From a checkpoint of a small mixture-of-experts model trained on Wikipedia: vocabulary 4096, a sigmoid router.
Below are experts of layer 3 (counted from 0) of a mixture-of-experts language model. Rows are named router (the router's row for the expert), up (a neuron's input weights, with its number) and show model dimensions 0-159. Each number is 50 + 10 x the weight over its row's rms, rounded and kept within 0 to 99.
After each expert's rows: a language model's description of what the expert responds to. This comes from a sample of Wikipedia text that the model never trained on.

# expert 35
router:63 35 35 60 56 33 37 57 50 50 61 54 66 45 56 57 36 37 61 42 49 44 56 41 59 34 45 40 52 74 21 63 32 55 55 49 42 47 53 39 44 29 42 45 47 55 49 58 39 46 53 39 59 46 44 36 51 43 48 63 47 50 60 44 49 63 50 53 70 45 71 53 53 55 42 40 58 60 65 41 40 45 46 61 34 47 65 56 39 48 67 47 53 47 48 63 44 49 63 55 36 54 44 44 67 51 56 40 48 57 55 53 43 53 71 62 57 58 36 61 45 37 57 52 38 43 58 40 48 61 57 50 48 45 32 53 48 29 67 43 50 57 45 55 71 54 44 52 55 42 36 49 64 53 45 27 47 40 51 70
up0:49 40 55 47 46 27 44 46 46 57 41 64 46 38 58 45 59 45 42 34 63 52 53 49 32 34 39 50 61 47 26 63 47 55 48 46 36 44 43 46 41 31 60 46 27 32 48 49 42 72 39 43 55 42 46 53 50 58 48 45 53 75 42 39 50 62 44 35 59 51 69 53 53 59 51 52 58 46 51 49 46 31 55 58 61 47 49 66 59 47 63 39 48 53 66 55 53 45 52 55 53 53 51 28 66 70 58 52 55 38 44 42 41 69 50 61 68 50 49 60 57 33 53 49 61 43 45 54 61 38 39 61 61 57 51 55 68 60 43 42 50 50 60 49 34 51 42 51 50 58 43 37 50 58 50 51 24 29 63 47
What it handles: Sentence ends, quote starts

# expert 17
router:35 57 40 49 34 55 52 38 42 52 59 55 59 48 47 44 41 54 63 57 52 51 67 46 66 30 52 52 55 55 46 52 54 31 67 60 47 51 52 28 49 63 49 42 33 43 40 27 45 57 53 40 58 43 40 64 43 49 40 56 49 52 41 42 37 39 55 57 44 43 38 52 56 50 66 52 44 38 36 39 53 52 55 62 38 71 60 50 55 46 53 47 57 56 47 21 45 50 40 52 38 42 52 40 43 55 56 43 42 37 57 34 35 28 35 54 50 58 49 55 38 46 57 48 48 53 60 71 33 71 47 41 39 46 46 70 61 47 43 46 42 48 50 59 48 58 62 52 61 63 39 56 45 39 65 49 71 60 35 31
up0:57 46 59 46 61 52 43 41 64 47 40 22 45 41 46 53 44 45 43 31 53 62 40 68 53 58 61 28 57 55 52 50 29 62 37 27 51 52 69 63 35 40 34 67 58 70 57 66 54 47 64 48 51 61 52 49 51 65 34 55 63 59 66 60 56 62 43 54 61 65 50 57 41 60 42 64 44 57 64 38 43 41 46 52 53 40 54 66 55 59 29 45 58 56 58 57 50 54 57 58 60 67 46 58 68 59 48 57 57 59 60 63 67 55 59 51 63 32 49 51 61 45 47 45 44 57 42 48 51 49 37 57 64 39 54 36 59 54 68 45 59 47 47 53 47 48 42 44 44 43 61 46 49 63 43 54 39 42 60 54
What it handles: Mid-word pieces

# expert 40
router:51 65 60 52 58 35 60 30 46 53 72 56 47 55 35 43 60 49 53 53 52 60 62 35 66 50 55 44 57 47 60 70 50 53 60 55 46 59 34 45 62 46 36 56 56 35 50 47 60 53 29 45 53 31 37 51 47 39 54 47 39 35 46 68 44 29 54 54 54 44 37 63 60 38 56 40 49 46 50 51 65 68 48 44 32 50 43 46 56 42 51 40 33 36 48 54 52 72 36 49 53 30 56 69 50 62 38 43 53 42 48 41 56 31 54 50 56 58 49 44 49 43 60 64 50 65 60 61 45 44 39 47 26 46 59 52 63 65 55 40 32 59 37 60 47 52 48 61 55 48 44 47 42 45 72 45 50 55 40 39
up2:54 43 55 52 61 47 35 54 51 48 50 47 52 39 52 47 61 45 37 35 55 51 30 52 52 52 48 49 46 51 42 57 46 56 44 56 46 49 38 66 63 42 53 45 63 47 64 51 47 52 60 67 81 31 48 47 39 76 49 54 58 51 46 41 50 41 53 37 71 40 50 51 36 48 49 43 32 49 34 53 61 46 44 54 47 36 39 60 51 54 40 43 19 55 39 67 51 57 51 45 42 61 54 55 44 60 42 66 61 55 60 47 55 43 38 28 46 52 51 52 37 67 55 39 38 55 48 65 61 48 72 64 45 42 52 57 59 52 38 66 52 64 31 62 49 50 39 44 42 38 46 68 62 60 37 41 48 36 65 61
What it handles: Predicate verbs

# expert 14
router:54 61 47 55 66 60 60 55 51 65 51 40 42 40 45 49 49 62 54 35 53 61 51 48 62 53 62 59 55 54 55 44 60 53 66 55 42 61 45 37 52 56 51 66 31 57 62 42 55 32 65 42 58 56 47 50 37 48 67 38 31 31 40 49 46 41 58 68 45 35 34 57 61 43 56 51 55 39 48 41 27 52 57 30 36 54 60 56 52 45 61 60 48 36 38 51 37 42 44 44 53 50 74 51 32 52 48 61 38 43 29 41 66 43 40 38 40 44 64 47 57 61 41 54 43 51 53 50 38 70 66 48 48 53 52 53 37 27 43 59 35 49 48 58 48 51 46 63 42 38 42 47 50 56 54 65 47 55 39 69
up0:51 50 53 58 48 43 57 65 55 53 52 39 63 40 53 57 60 32 71 42 46 53 46 64 44 65 43 26 42 54 52 52 54 63 39 44 35 41 52 46 51 46 36 37 51 41 51 46 32 43 68 50 48 60 40 58 60 47 62 49 37 48 47 56 54 58 55 57 51 44 54 38 43 49 29 60 35 40 53 45 40 54 52 57 42 57 46 57 26 44 51 72 48 36 56 57 48 59 60 35 74 59 60 55 62 51 57 28 77 45 51 47 37 53 63 52 57 58 67 72 50 35 42 50 51 53 54 55 35 55 47 39 37 37 63 56 44 53 50 62 45 59 57 45 49 34 55 40 38 45 43 64 33 44 55 59 52 37 51 30
What it handles: Word-continuation pieces, D-words

# expert 44
router:42 44 37 40 61 55 60 56 44 62 73 66 60 58 60 40 54 47 43 46 69 63 63 52 60 42 59 59 53 35 62 52 59 45 65 46 54 61 46 32 57 70 51 57 44 57 53 43 46 42 42 28 37 60 40 48 39 38 53 48 35 51 50 44 39 42 65 52 37 38 42 56 60 52 53 40 55 39 45 49 57 54 52 60 38 56 67 39 55 33 56 46 37 47 52 46 43 55 47 30 54 45 63 53 52 45 59 37 33 37 30 34 66 47 36 48 45 57 66 46 59 47 52 61 48 50 63 63 38 63 66 31 52 48 53 53 36 61 54 44 40 54 36 56 33 54 64 51 58 40 37 51 56 47 53 55 53 61 27 39
up0:60 42 63 63 45 35 34 45 63 31 37 34 40 56 46 55 52 57 52 53 52 53 24 57 49 54 33 41 39 72 55 48 34 32 44 54 41 42 62 63 38 42 47 49 55 59 63 50 44 62 47 55 57 38 56 68 50 65 36 50 73 50 66 57 61 44 28 39 61 60 51 45 34 55 41 57 48 48 61 53 41 58 46 45 62 35 43 53 50 62 41 54 65 59 51 58 64 54 59 51 44 59 50 52 46 50 38 56 59 57 58 56 26 55 56 53 49 47 49 64 44 52 52 52 38 55 41 39 62 32 30 49 54 48 41 59 43 49 59 62 53 63 54 43 49 33 40 74 43 54 60 50 46 61 53 40 40 47 65 60
What it handles: Latinate word middles

# expert 63
router:48 54 55 46 64 67 52 43 69 41 44 47 52 53 67 57 39 55 44 45 33 42 50 49 42 57 54 41 54 60 54 47 49 38 46 44 38 49 46 48 36 44 60 58 29 64 53 57 58 61 38 62 53 71 56 50 52 53 60 46 58 49 43 46 57 38 61 41 35 39 53 71 35 58 47 54 41 55 57 45 63 60 46 24 67 38 37 70 50 26 69 45 46 50 40 57 40 49 43 47 62 59 53 61 37 57 36 64 49 57 62 28 40 50 48 44 46 65 65 37 52 45 72 43 61 54 34 61 43 53 39 32 37 52 40 54 38 62 55 60 40 43 62 60 55 41 46 45 51 49 53 41 74 52 41 56 48 48 58 60
up0:58 55 44 60 41 58 51 41 66 31 55 44 39 41 55 57 49 53 47 38 54 50 53 59 64 68 50 42 54 73 54 37 51 31 66 56 33 39 42 46 58 36 54 45 40 59 65 58 60 60 42 56 75 57 54 48 39 55 31 46 66 69 54 42 65 42 54 57 53 49 63 58 30 38 42 34 46 65 66 51 55 47 50 43 69 34 45 58 42 48 55 36 38 44 39 63 40 70 50 45 50 68 54 54 45 53 32 42 52 48 64 57 60 68 42 55 49 58 60 41 46 54 52 42 49 41 28 57 50 49 43 46 36 49 36 55 49 50 55 42 45 51 44 51 57 38 22 51 48 39 39 50 66 48 48 56 52 41 59 46
What it handles: Mid-word syllables

# expert 18
router:63 49 58 45 52 50 49 61 54 49 52 54 52 41 53 50 46 45 42 39 41 70 41 55 40 53 64 52 50 48 59 42 55 80 39 48 49 64 52 35 53 40 48 31 44 47 49 46 62 54 62 51 50 50 68 40 59 61 48 50 51 68 55 39 38 33 72 54 70 44 54 60 44 53 60 50 34 37 47 28 55 56 57 41 28 44 51 43 32 64 54 51 45 42 67 55 47 30 45 44 67 65 49 72 38 64 41 50 54 46 56 34 61 35 52 40 49 48 46 58 54 47 65 24 64 50 44 52 63 48 55 53 64 55 57 44 42 50 50 48 36 37 33 49 42 50 52 59 58 65 43 54 45 43 65 41 56 38 42 65
up2:52 64 65 58 50 55 49 68 46 48 48 29 44 38 46 42 46 54 51 33 37 52 52 83 25 54 56 66 30 51 54 33 45 53 38 61 50 44 63 50 73 38 58 66 50 49 47 52 53 47 64 37 56 50 44 46 50 60 33 32 58 31 52 49 52 39 69 41 64 33 47 42 43 52 34 49 41 59 43 43 50 49 37 53 43 45 37 47 45 40 35 42 60 58 45 62 48 61 64 61 47 34 54 46 48 55 47 57 57 49 56 35 58 52 47 62 65 30 37 45 63 68 64 55 47 52 40 34 45 52 39 62 49 47 63 45 58 54 62 55 65 60 55 49 49 62 38 55 43 56 41 46 42 46 41 53 60 47 55 51
What it handles: Given names and name fragments

# expert 47
router:43 25 45 48 52 55 54 47 44 50 66 50 44 51 58 36 56 34 36 61 51 48 49 45 68 38 71 32 53 72 59 49 52 53 24 53 48 59 50 49 55 66 67 37 60 57 34 63 56 47 68 49 40 60 74 45 67 49 51 58 59 47 55 37 49 50 50 48 44 47 43 57 52 31 43 31 49 59 50 70 51 48 45 56 54 55 47 57 50 32 55 39 44 53 36 45 37 44 46 42 59 31 41 50 40 51 49 34 57 49 62 48 55 35 43 60 52 68 57 57 50 55 48 50 69 58 53 65 50 37 39 40 49 60 49 51 36 58 37 60 39 49 52 46 47 49 47 63 40 46 62 57 70 32 59 52 62 66 34 56
up0:64 38 44 48 50 56 42 39 47 52 55 52 62 43 50 51 50 41 45 45 63 52 38 46 50 50 45 26 40 67 44 29 47 37 45 46 41 52 45 57 47 58 55 57 44 59 46 63 55 58 55 55 69 49 52 42 41 43 46 51 68 40 40 69 52 60 40 51 80 60 43 56 52 54 46 69 45 73 58 52 60 50 49 59 71 34 45 57 49 41 49 36 40 56 56 41 43 40 58 38 64 46 43 44 62 58 35 65 59 68 60 51 52 71 51 53 47 54 49 42 66 56 63 50 56 55 47 46 63 53 33 44 35 53 28 59 46 51 54 63 40 61 68 24 67 55 51 64 65 50 68 42 54 43 39 51 53 60 40 52
What it handles: Name syllables

# expert 25
router:43 31 37 47 44 33 67 36 51 50 49 68 58 60 42 25 62 51 51 62 52 51 48 33 34 41 50 46 38 47 59 53 60 54 47 41 32 46 33 49 61 58 33 58 40 33 57 48 39 61 59 58 32 53 41 46 48 50 60 44 43 60 56 45 47 67 61 67 70 45 60 53 64 39 36 57 54 49 46 48 43 55 61 31 60 57 52 36 63 33 47 27 47 61 49 40 56 43 43 35 52 38 61 35 51 36 57 58 46 41 40 33 41 51 59 58 57 42 59 44 40 48 40 51 35 44 53 36 59 50 47 65 40 40 52 57 43 40 34 44 51 44 65 51 68 53 61 30 57 54 52 51 48 50 44 60 58 59 42 45
up5:48 46 60 45 63 37 48 47 49 53 47 51 51 44 39 35 42 61 46 37 46 68 51 51 39 47 59 41 30 33 47 42 56 39 30 39 43 54 51 36 47 52 55 28 48 47 60 32 35 65 50 48 41 45 64 46 43 57 39 44 42 50 65 47 54 70 50 39 54 41 76 57 47 62 44 36 47 54 40 52 54 39 43 52 63 54 32 64 47 55 47 41 48 60 52 47 56 39 51 55 35 45 37 63 41 50 60 50 45 41 49 73 62 55 62 59 45 44 54 48 42 48 61 60 68 40 52 48 52 52 40 60 41 64 53 45 77 60 50 51 46 64 58 52 78 50 43 54 56 31 58 52 66 59 48 62 40 29 44 70
What it handles: Word-start prefixes

# expert 49
router:53 42 41 55 43 57 68 58 41 65 42 57 58 62 58 46 37 46 45 63 31 40 42 32 62 40 55 62 58 54 57 55 55 67 44 57 60 53 57 58 44 57 63 54 67 60 61 38 52 39 51 62 41 60 42 70 43 49 58 44 49 29 43 45 54 62 61 46 50 35 50 58 47 47 61 48 53 61 42 35 45 40 42 61 31 61 69 60 56 44 61 41 67 65 43 34 40 43 60 55 55 30 62 42 72 59 54 33 49 33 45 54 56 37 54 58 51 50 31 58 36 37 31 69 53 41 41 56 46 62 58 42 48 50 46 57 50 44 55 42 46 62 48 53 42 58 56 41 64 63 42 62 46 42 54 61 67 47 44 60
up1:55 58 57 44 60 37 33 47 58 34 45 45 51 35 43 67 51 65 59 54 52 55 42 61 42 54 58 27 34 62 45 56 44 24 41 35 42 51 53 50 49 44 43 48 60 62 59 53 53 57 58 54 64 49 55 43 62 36 38 54 62 35 61 44 72 70 31 56 56 60 55 48 30 59 44 43 52 62 73 59 38 54 37 45 49 26 32 49 52 51 39 55 44 46 62 66 60 58 62 42 45 56 51 58 46 47 51 53 58 55 58 49 54 58 47 44 40 32 50 54 56 63 55 35 46 41 42 41 62 53 44 56 45 33 54 34 53 32 57 50 60 66 51 46 53 47 41 65 38 52 68 54 45 55 49 44 29 36 53 52
What it handles: Stems before suffixes

# expert 51
router:52 42 40 51 44 50 45 46 57 67 51 42 48 67 52 61 47 38 61 48 58 47 63 52 56 47 51 47 60 61 52 62 59 59 49 58 56 44 58 35 63 46 54 34 41 51 67 32 61 51 55 61 46 46 46 42 51 34 42 32 64 43 61 49 50 50 47 45 52 64 43 26 50 43 51 52 44 40 46 49 68 44 58 39 54 68 56 51 45 41 69 41 48 31 28 53 43 43 42 42 62 47 49 59 29 59 54 45 60 34 35 46 36 39 51 52 50 56 71 65 41 59 26 29 53 52 52 53 38 53 68 45 47 35 47 62 42 66 45 36 44 31 47 56 62 54 58 39 69 35 56 35 58 53 41 64 58 59 54 57
up2:70 41 43 43 40 53 57 37 67 48 58 49 50 62 32 58 55 43 38 52 66 67 59 40 62 57 55 42 55 41 38 34 55 53 36 61 67 53 64 48 36 39 35 41 48 38 61 56 51 44 62 54 42 53 67 72 46 50 54 46 57 59 40 46 43 61 65 47 36 34 49 52 40 63 61 49 45 61 78 48 55 57 43 58 46 48 53 60 58 39 54 62 48 49 49 46 41 55 57 66 47 45 49 49 39 52 48 45 79 64 59 54 43 61 42 34 55 52 47 44 56 51 33 36 46 37 47 54 58 51 64 46 77 55 56 51 52 52 70 52 51 36 47 45 44 57 40 47 46 67 47 63 60 31 62 40 33 51 40 48
What it handles: Proper-name fragments

# expert 43
router:59 59 25 45 60 59 65 44 42 63 52 57 58 54 59 32 49 61 31 64 50 65 63 27 50 41 58 54 51 47 71 57 63 51 55 50 44 59 57 28 60 64 48 38 36 51 53 62 46 34 54 37 38 53 31 33 39 58 53 47 43 51 42 42 40 55 42 49 43 46 44 62 52 45 56 39 56 48 40 60 45 34 58 40 36 59 70 40 46 34 58 51 35 54 42 38 44 56 38 48 62 38 53 66 62 29 64 50 50 44 45 38 67 45 29 47 45 50 51 48 47 56 42 65 55 51 62 60 42 61 55 49 57 68 54 41 43 49 46 47 48 47 34 57 43 49 54 55 65 57 47 52 59 38 61 64 50 65 35 51
up0:49 42 61 53 42 40 44 49 61 38 44 43 43 55 44 72 49 49 63 43 50 62 37 66 41 59 29 51 35 57 39 52 38 48 53 42 50 44 53 38 49 42 52 60 72 63 44 53 33 55 59 61 51 42 60 50 39 53 41 58 71 50 50 49 55 52 38 48 60 69 54 51 31 61 59 59 37 63 70 50 53 43 49 48 66 36 33 62 41 51 31 68 58 55 64 62 66 51 68 55 51 43 46 46 47 61 46 54 51 47 56 58 38 59 55 38 55 50 37 54 61 58 51 50 42 57 39 49 61 45 23 36 55 36 45 24 62 53 51 51 61 60 55 53 46 45 38 58 39 47 66 48 54 51 34 36 48 35 69 53
What it handles: Mid-word compound pieces

# expert 42
router:49 47 44 52 55 49 51 53 82 45 31 44 60 67 63 47 54 48 56 47 33 55 53 36 32 47 61 53 57 42 44 48 44 58 30 43 52 61 41 60 48 58 50 55 59 42 39 49 49 39 40 48 29 43 35 68 46 50 40 51 49 33 54 49 47 69 53 34 45 42 34 49 54 58 38 50 47 43 43 61 54 69 39 58 63 29 61 40 53 46 65 53 75 57 47 48 45 42 46 38 49 67 51 46 47 50 59 43 30 49 48 40 44 52 40 51 63 30 47 37 57 72 65 43 51 38 57 46 49 44 57 51 45 57 57 55 45 39 49 68 73 41 61 48 46 39 51 48 52 54 80 50 48 49 58 63 52 46 60 39
up5:44 61 68 47 60 67 46 30 54 47 32 58 58 46 49 72 42 46 49 47 52 39 42 43 44 65 24 54 43 34 49 58 37 51 44 35 66 40 41 63 44 36 43 51 43 46 32 50 40 69 55 50 62 54 41 60 40 60 39 43 57 55 50 49 54 52 57 62 60 52 48 46 62 60 58 57 42 46 43 47 46 53 50 50 34 42 61 53 58 40 53 44 43 49 55 56 57 42 43 45 42 40 38 45 41 70 32 38 41 43 58 52 41 29 49 53 70 41 40 52 62 38 58 74 51 41 55 43 60 47 38 51 43 46 48 30 48 55 47 58 54 46 63 47 56 35 44 49 37 63 74 59 30 40 60 45 45 43 64 69
What it handles: Infobox field-name pieces

# expert 56
router:49 62 69 47 25 58 22 31 53 34 56 56 45 43 45 50 41 54 40 64 54 43 62 57 65 48 39 46 54 72 55 58 50 51 51 59 48 55 58 40 49 54 69 38 49 48 32 47 53 50 55 45 63 50 25 42 51 57 45 53 59 51 44 55 41 44 29 45 46 69 45 51 55 55 60 47 46 60 42 69 52 53 57 49 59 64 65 55 38 55 55 52 56 55 52 39 50 44 41 48 45 53 43 49 38 43 64 25 69 37 63 71 58 38 45 40 57 58 30 48 56 39 29 51 61 69 56 55 58 40 50 44 46 38 35 53 70 49 50 45 43 49 40 48 51 54 52 51 42 40 60 38 52 56 56 37 54 30 42 52
up2:33 66 61 64 29 59 50 44 61 60 55 55 53 53 31 52 60 51 48 51 44 51 60 64 45 44 39 48 46 56 61 43 51 53 32 36 55 60 66 42 52 55 45 54 65 51 57 49 45 53 66 67 35 49 63 55 63 52 55 56 42 33 56 39 45 36 32 29 39 46 59 58 54 50 50 43 48 60 49 58 32 58 47 50 52 28 54 53 42 62 46 56 63 63 62 46 69 33 47 63 39 73 55 45 43 58 59 36 70 63 51 44 58 56 40 48 46 50 53 44 52 71 41 57 46 41 44 36 65 39 55 45 45 37 48 31 64 54 47 49 51 56 73 54 41 46 59 52 55 41 61 57 64 35 57 39 50 55 38 59
What it handles: Place-name and foreign fragments

# expert 12
router:43 34 46 59 49 63 63 68 53 49 59 55 68 59 50 29 53 59 51 51 49 50 51 51 42 41 51 43 52 60 41 43 56 54 62 63 54 71 29 63 65 61 48 53 58 48 33 43 27 59 59 44 41 65 65 38 51 63 54 50 45 55 34 48 45 41 28 50 41 52 53 67 59 54 58 37 67 58 35 70 45 60 53 65 47 53 43 57 68 44 39 44 50 53 46 33 59 36 55 49 59 37 34 41 34 58 55 54 45 44 49 41 42 40 59 45 33 64 52 45 45 62 44 51 51 51 54 62 40 55 50 65 36 52 37 66 48 44 55 57 34 33 50 55 38 53 67 42 36 53 44 28 45 43 48 56 53 60 39 40
up0:46 54 60 57 47 52 41 51 69 44 22 48 48 50 49 48 30 45 49 42 51 69 53 55 50 45 54 43 60 58 31 40 47 55 38 50 57 49 58 56 53 39 40 36 66 50 55 43 46 49 41 53 36 50 28 69 61 60 55 63 49 39 60 61 52 44 41 65 43 36 53 57 43 44 60 36 42 40 59 45 52 51 64 46 54 47 49 46 45 62 50 29 62 52 75 73 66 55 58 45 40 55 28 51 45 53 45 54 48 57 58 49 38 54 56 44 54 33 53 54 47 58 58 42 57 43 33 41 65 26 29 63 44 36 43 52 39 43 38 63 63 47 45 38 66 52 48 67 56 47 49 35 59 35 50 60 52 48 45 34
What it handles: Word-initial prefix pieces

# expert 33
router:56 63 64 40 49 62 58 60 49 61 43 56 39 48 48 72 55 41 39 57 42 47 41 33 61 67 50 39 43 47 55 36 53 49 67 36 42 22 45 42 51 60 58 79 25 56 49 47 48 50 45 47 45 63 44 33 50 40 48 42 44 52 66 50 61 48 62 58 33 43 44 62 47 55 47 61 45 62 42 51 32 52 42 26 39 52 49 47 52 49 59 55 65 49 52 52 50 69 47 54 65 61 59 41 45 57 56 52 42 51 56 54 69 40 54 57 40 39 42 34 55 35 68 47 50 50 53 43 55 62 59 69 49 48 44 48 44 56 60 69 39 44 58 52 71 36 51 45 33 49 46 47 40 68 54 35 49 61 41 51
up20:58 42 53 50 54 27 44 66 59 42 42 44 39 46 46 63 49 51 54 50 53 49 52 55 36 43 57 67 52 53 49 52 19 43 52 32 38 41 41 57 48 62 55 68 52 60 55 56 46 58 53 49 40 44 39 62 33 46 51 32 59 50 43 49 78 54 49 52 45 42 36 49 38 71 51 64 59 55 40 60 53 49 50 40 46 37 56 50 28 52 56 52 64 50 53 47 60 59 62 46 37 60 46 30 38 59 41 45 32 55 48 43 56 70 58 65 44 48 48 43 54 63 62 37 39 44 52 46 53 37 51 32 29 50 30 45 45 48 66 67 54 48 69 57 49 44 47 50 40 56 52 55 47 47 29 61 45 63 67 45
What it handles: Prepositions and articles

# expert 24
router:46 44 39 48 63 43 63 33 45 53 46 64 36 51 53 29 60 53 50 66 62 53 68 35 35 43 58 56 47 40 55 39 58 69 42 45 33 46 38 45 57 64 51 41 63 43 61 43 70 50 55 51 38 49 49 41 64 35 45 52 49 52 49 44 47 59 63 61 42 43 48 51 66 31 37 50 50 55 45 66 58 54 43 42 52 58 51 42 61 50 41 42 43 71 49 64 43 63 45 44 38 53 65 60 42 48 47 59 51 68 33 35 43 42 49 57 56 54 50 46 61 46 58 39 55 54 41 38 45 52 63 47 59 72 55 46 58 60 68 65 30 45 63 44 53 25 58 38 46 55 53 43 73 50 57 47 53 46 33 34
up0:47 45 51 40 55 45 58 41 49 60 49 53 32 51 58 44 42 30 54 23 57 52 54 51 24 52 63 31 41 66 46 48 50 60 44 56 34 30 45 70 56 63 39 41 60 51 53 61 55 35 57 38 51 56 54 50 51 47 62 69 54 58 43 48 65 42 56 38 35 45 33 53 47 54 53 50 45 66 42 50 51 57 37 56 62 27 42 55 56 45 49 53 54 43 48 60 49 73 53 39 37 46 66 41 63 53 50 36 57 71 62 55 69 55 54 62 51 45 61 40 61 49 65 59 61 44 48 43 53 49 52 40 52 50 46 26 52 41 71 49 53 59 45 54 34 40 60 34 44 65 53 52 61 51 44 44 57 40 42 33
What it handles: Mid-word verb continuations

# expert 21
router:51 43 45 30 59 63 52 37 60 70 57 64 45 53 45 36 67 46 47 45 71 35 59 52 60 64 60 75 57 38 57 45 62 43 40 49 43 59 60 62 66 61 61 63 46 58 53 48 50 51 40 37 39 56 39 34 49 35 36 53 53 70 37 51 47 39 66 55 38 54 47 48 57 47 61 49 49 39 48 57 64 40 71 43 52 54 59 44 70 54 50 52 48 41 47 48 37 59 48 34 47 30 53 58 50 54 57 43 55 60 36 51 50 32 65 42 51 55 74 53 45 64 38 46 63 51 65 56 47 68 56 46 49 39 44 56 54 49 51 44 50 37 33 54 44 32 63 53 42 35 43 40 44 44 68 48 54 56 52 43
up1:58 50 52 48 48 42 54 69 56 29 44 34 44 51 56 67 39 47 66 44 43 51 35 52 49 49 49 42 31 59 39 49 35 44 52 40 53 34 62 39 40 40 35 49 49 55 51 57 55 52 63 41 73 43 57 57 45 49 49 47 52 50 62 59 66 62 24 47 63 59 43 62 52 66 59 57 53 65 47 52 44 40 43 56 51 40 40 54 47 60 35 45 34 48 49 56 67 70 57 57 49 50 36 36 52 49 37 59 70 51 67 51 50 53 59 50 66 56 47 50 53 45 48 50 53 53 29 31 57 54 46 44 58 48 53 29 56 30 65 61 57 53 78 42 55 45 45 45 32 60 63 49 65 60 41 43 43 42 61 54
What it handles: Years and numbers

# expert 55
router:32 39 42 59 42 57 49 29 47 51 66 51 60 62 52 28 57 55 65 53 58 43 66 54 37 42 53 57 51 34 55 47 59 44 51 50 35 69 53 54 64 63 44 37 52 32 37 39 54 41 36 59 56 59 58 35 42 31 36 54 44 37 36 51 38 40 55 48 49 44 45 62 66 48 38 33 57 34 39 50 63 48 63 37 34 52 52 45 53 37 41 43 37 54 43 39 42 60 39 39 45 62 56 67 51 41 34 41 46 42 38 40 58 39 47 53 48 60 64 56 43 49 50 65 39 46 61 59 40 49 48 55 58 64 56 49 42 61 64 60 37 51 43 56 44 39 62 55 69 39 33 63 46 41 52 49 57 57 35 46
up2:51 30 46 68 51 48 49 34 46 48 63 47 54 51 35 43 57 56 67 47 56 56 58 45 25 40 35 61 40 46 52 44 51 37 57 40 42 44 48 65 55 50 42 37 54 58 33 42 43 42 41 52 64 30 56 49 62 41 26 44 52 49 41 54 63 59 41 39 58 51 67 68 58 46 40 47 52 69 42 60 61 47 52 39 48 50 49 65 42 49 25 53 45 59 61 45 61 71 36 43 43 62 54 50 60 42 29 54 52 41 59 48 53 47 50 54 46 43 59 60 32 42 30 63 40 41 52 39 42 40 45 49 52 48 55 32 47 59 71 55 47 49 48 47 45 42 47 37 47 31 34 49 44 37 35 31 42 41 51 55
What it handles: St- pieces and verb endings

# expert 52
router:43 48 30 55 41 37 58 46 38 67 64 58 48 51 51 44 32 56 41 56 51 50 68 41 56 33 70 58 63 45 58 60 63 55 65 50 54 48 50 43 51 65 62 41 50 48 49 50 45 41 48 23 42 41 43 70 46 41 49 51 49 53 51 53 30 36 61 51 37 43 50 46 36 49 55 43 40 30 57 51 61 50 50 43 40 61 69 45 51 57 46 43 42 50 45 52 51 40 45 33 69 42 52 51 46 47 52 42 51 40 43 38 44 55 40 52 49 62 64 51 37 41 46 40 59 39 51 64 47 71 53 65 43 67 37 62 44 54 38 40 36 51 40 67 28 51 72 55 53 40 40 46 50 38 57 56 57 42 60 24
up0:42 49 50 76 46 50 58 45 60 44 45 55 36 37 43 40 30 60 49 28 53 58 43 32 36 38 64 30 48 48 57 63 48 50 42 38 56 42 42 59 46 49 41 37 69 45 73 53 66 63 49 46 43 50 65 65 50 45 40 57 71 59 46 54 52 43 56 54 59 52 50 44 41 42 46 52 38 43 69 54 62 49 35 34 62 51 44 59 52 26 57 40 44 47 57 51 46 29 59 48 65 56 51 32 36 65 46 46 56 64 59 45 43 52 53 57 63 46 58 54 60 58 48 38 61 45 41 77 67 52 54 49 45 42 43 56 48 55 42 32 61 46 30 61 56 47 41 67 55 51 49 58 42 46 55 48 40 47 57 39
What it handles: Adjective and quantifier pieces

# expert 30
router:49 46 41 68 44 31 61 52 45 56 36 49 36 58 61 47 60 54 64 50 60 56 55 37 59 65 48 54 54 53 56 36 53 54 50 44 60 55 56 72 33 29 32 30 27 51 53 51 40 40 57 38 43 62 38 46 49 53 37 46 59 54 48 57 63 48 66 70 49 51 41 44 41 31 43 46 68 46 62 39 46 39 47 61 48 62 36 66 41 46 51 47 46 41 43 67 55 48 70 62 53 41 61 49 62 66 52 65 54 59 34 55 46 67 67 55 40 43 55 69 39 40 54 58 52 37 49 46 47 50 41 36 65 49 30 43 53 54 57 50 43 47 39 55 54 47 41 42 25 39 50 56 47 49 38 50 51 55 45 49
up1:60 49 45 54 44 59 47 57 58 48 48 43 45 35 28 70 45 46 59 55 37 48 32 46 48 46 45 23 37 50 49 56 38 55 32 37 36 44 65 43 47 56 46 66 67 67 57 51 49 68 53 52 52 41 34 39 63 58 44 35 51 40 71 34 65 56 35 50 63 51 50 57 48 52 66 66 48 56 52 64 58 38 45 61 41 39 57 46 57 65 50 56 59 70 64 60 55 40 51 47 52 54 46 50 47 50 48 45 42 47 47 49 37 48 59 45 64 37 51 67 61 43 63 39 38 65 33 34 57 32 48 54 45 52 58 41 56 46 56 63 59 58 58 45 54 32 43 63 39 65 65 32 52 60 49 39 59 49 51 46
What it handles: Quantifiers and sentence openers